Experts of a small language model: 3837 steps.
Below are experts of layer 4 (counted from 0) of a mixture-of-experts language model. Rows are named router (the router's row for the expert) and show model dimensions 64-95. Each number is 128 + 32 x the weight over its row's rms, rounded and kept within 0 to 255.
Before each expert's rows: "comes before" lists some tokens at least twice as common just after its tokens as in all text. This comes from a sample of Wikipedia text that the model never trained on. Tokens count by the router's weight.

# expert 80
comes before: " the", " a", " his", " order", " an", " which"
router [127 137 116  97 177  85 135 189 109 192 107  49  97 118 182  89 140 167 111 156 119 108 148 137 129 104  86 135 110 148 135  67]

# expert 74
comes before: ".", ".,", "&", "O", "U", "M"
router [159 176 166 144 140 102  95  57 123  79  74 191 119 157 142 171 120  93 132 119  89 146  87 152 131 130  87 151  48  97 136 161]

# expert 93
comes before: "\n", " The", " He", " In", " It", " This"
router [125 122 116 142 130  79  89 131  72 167 177 106 107  91 118 113 108  93 151 166  96  92  79 135 134  98 132 159 119 192  84 152]

# expert 75
comes before: "–", ",", ")", ".", " |", "s"
router [ 85  64 217 109 102 142 165  82 165 100 103 122 165 129 150 186 152  81  96  80 137 152 144 158 156 169 151 132 131  86 124 210]

# expert 90
comes before: " |", ".", " of", ",", " in", " ("
router [141  86 125 108 128 162 130 135 144 114 106 165 151 140 125 185  85  99  97 114 147  97 123  98 135 172 107 109 112 173  89 149]

# expert 91
comes before: ",", " 2021", " 2025", " 2024", " 2019", " 2023"
router [122 125 136 139 116 125 111  82 123 111 102 111 113 169  94  89 139 150 152 130 145 178 137 125 139 176 131 121 136 127 110  90]

# expert 82
comes before: " of", ",", ".", " and", " in", " side"
router [103  56 185 140 147 136 101 106  90 111 175 133 201 150 133 116 173  94 133  86 121 157 143 134 136 134 103 205  85 141  77 161]

# expert 87
comes before: " to", " by", " in", " as", " with", " for"
router [167  51 150 156 127 116 111 119 136 131 149 183 116 100 144 137 169 202 114  94 120 136 121  67  84  46 125  86 131 143 175 126]

# expert 81
comes before: "th", ",", "–", " October", " April", " May"
router [ 81  81 170 116  66 107 114 111 174  96 106 107 187 108 145 138 129 137 143 125 162 196  93 194 199 184 171 114 143 133  78 148]

# expert 69
comes before: " and", " a", " which", " the", " but", " well"
router [193 143 120 150 114 106  74 150 155 184 151  98  48 126 116 123  83 110 133 140  60 173 125 148  81  83 128 136 121 171 104 142]

# expert 84
comes before: " |", ":", " also", "==", ";", " /"
router [115 139 147 133 104 143 134  95  96 176  58  79 146 159 153 155 156 160 143 125 124 155 115 104 107 148  96 111  70 151 148  53]

# expert 88
comes before: " of", " to", ",", " on", " with", "ing"
router [159 164 101 160  99 125 147 115 101 153 123 169 178 146 193 161 149 179 145 105 190 123 160 146 136  36 130 101 107 119 159 121]

# expert 66
comes before: " |", ")", "O", ";", "K", "R"
router [ 95 171 146 125 136 124 157 115 173 135 138 171  87 180 130 147 128 126 106 155 157 103 121 136 163 147 163 130 182 120 163  75]

# expert 89
comes before: "\n", " |", " is", " (", "\n ", " ="
router [ 51 148 107 147  68  91  80 116 126  65 166 177 123  89 126 136 146 106  97 136 153 148 119 114 134 169 106 136 123 164  96 106]

# expert 68
comes before: " |", " Carolina", " York", " Africa", "%", " Wales"
router [127 109 141 100  96  70 111 103 176 117 170 121 127 114 124  72 155 140 135 128 179 138 120 188 133 214 114 159 167 150 116 108]

# expert 83
comes before: " of", ",", ".", " in", " to", " was"
router [131  92  60 147 162 199 134 133  88 107 136 108 133 130 135 176 125 101 173 112 118 131  79  64  97 128 102 131 132 156 106 186]

# expert 72
comes before: " ", "\n", " 1", " 3", " 2", " 4"
router [112 135 155 153  90 126 126 158 108 157 196  67  78  65 162 127 150 139 113 173 133 178 165 173 111 111  99 118 155 133  79 126]

# expert 24
comes before: "-", "\n", "|", "=", "Personal", "See"
router [ 93 152  79 122 125 133  70 130 113  98 178 132 112  63 138 121 186 122 128 135 141 132 114 162 160 136 137 122 136 106 111 138]

# expert 76
comes before: "The", "the", "I", "B", "T", "S"
router [158 147  85 158 109 200 145 169 126 159 129 142  96 106 128 140 147 126 106 148 101 136 124 132 114  73 193 116 144 128 113  44]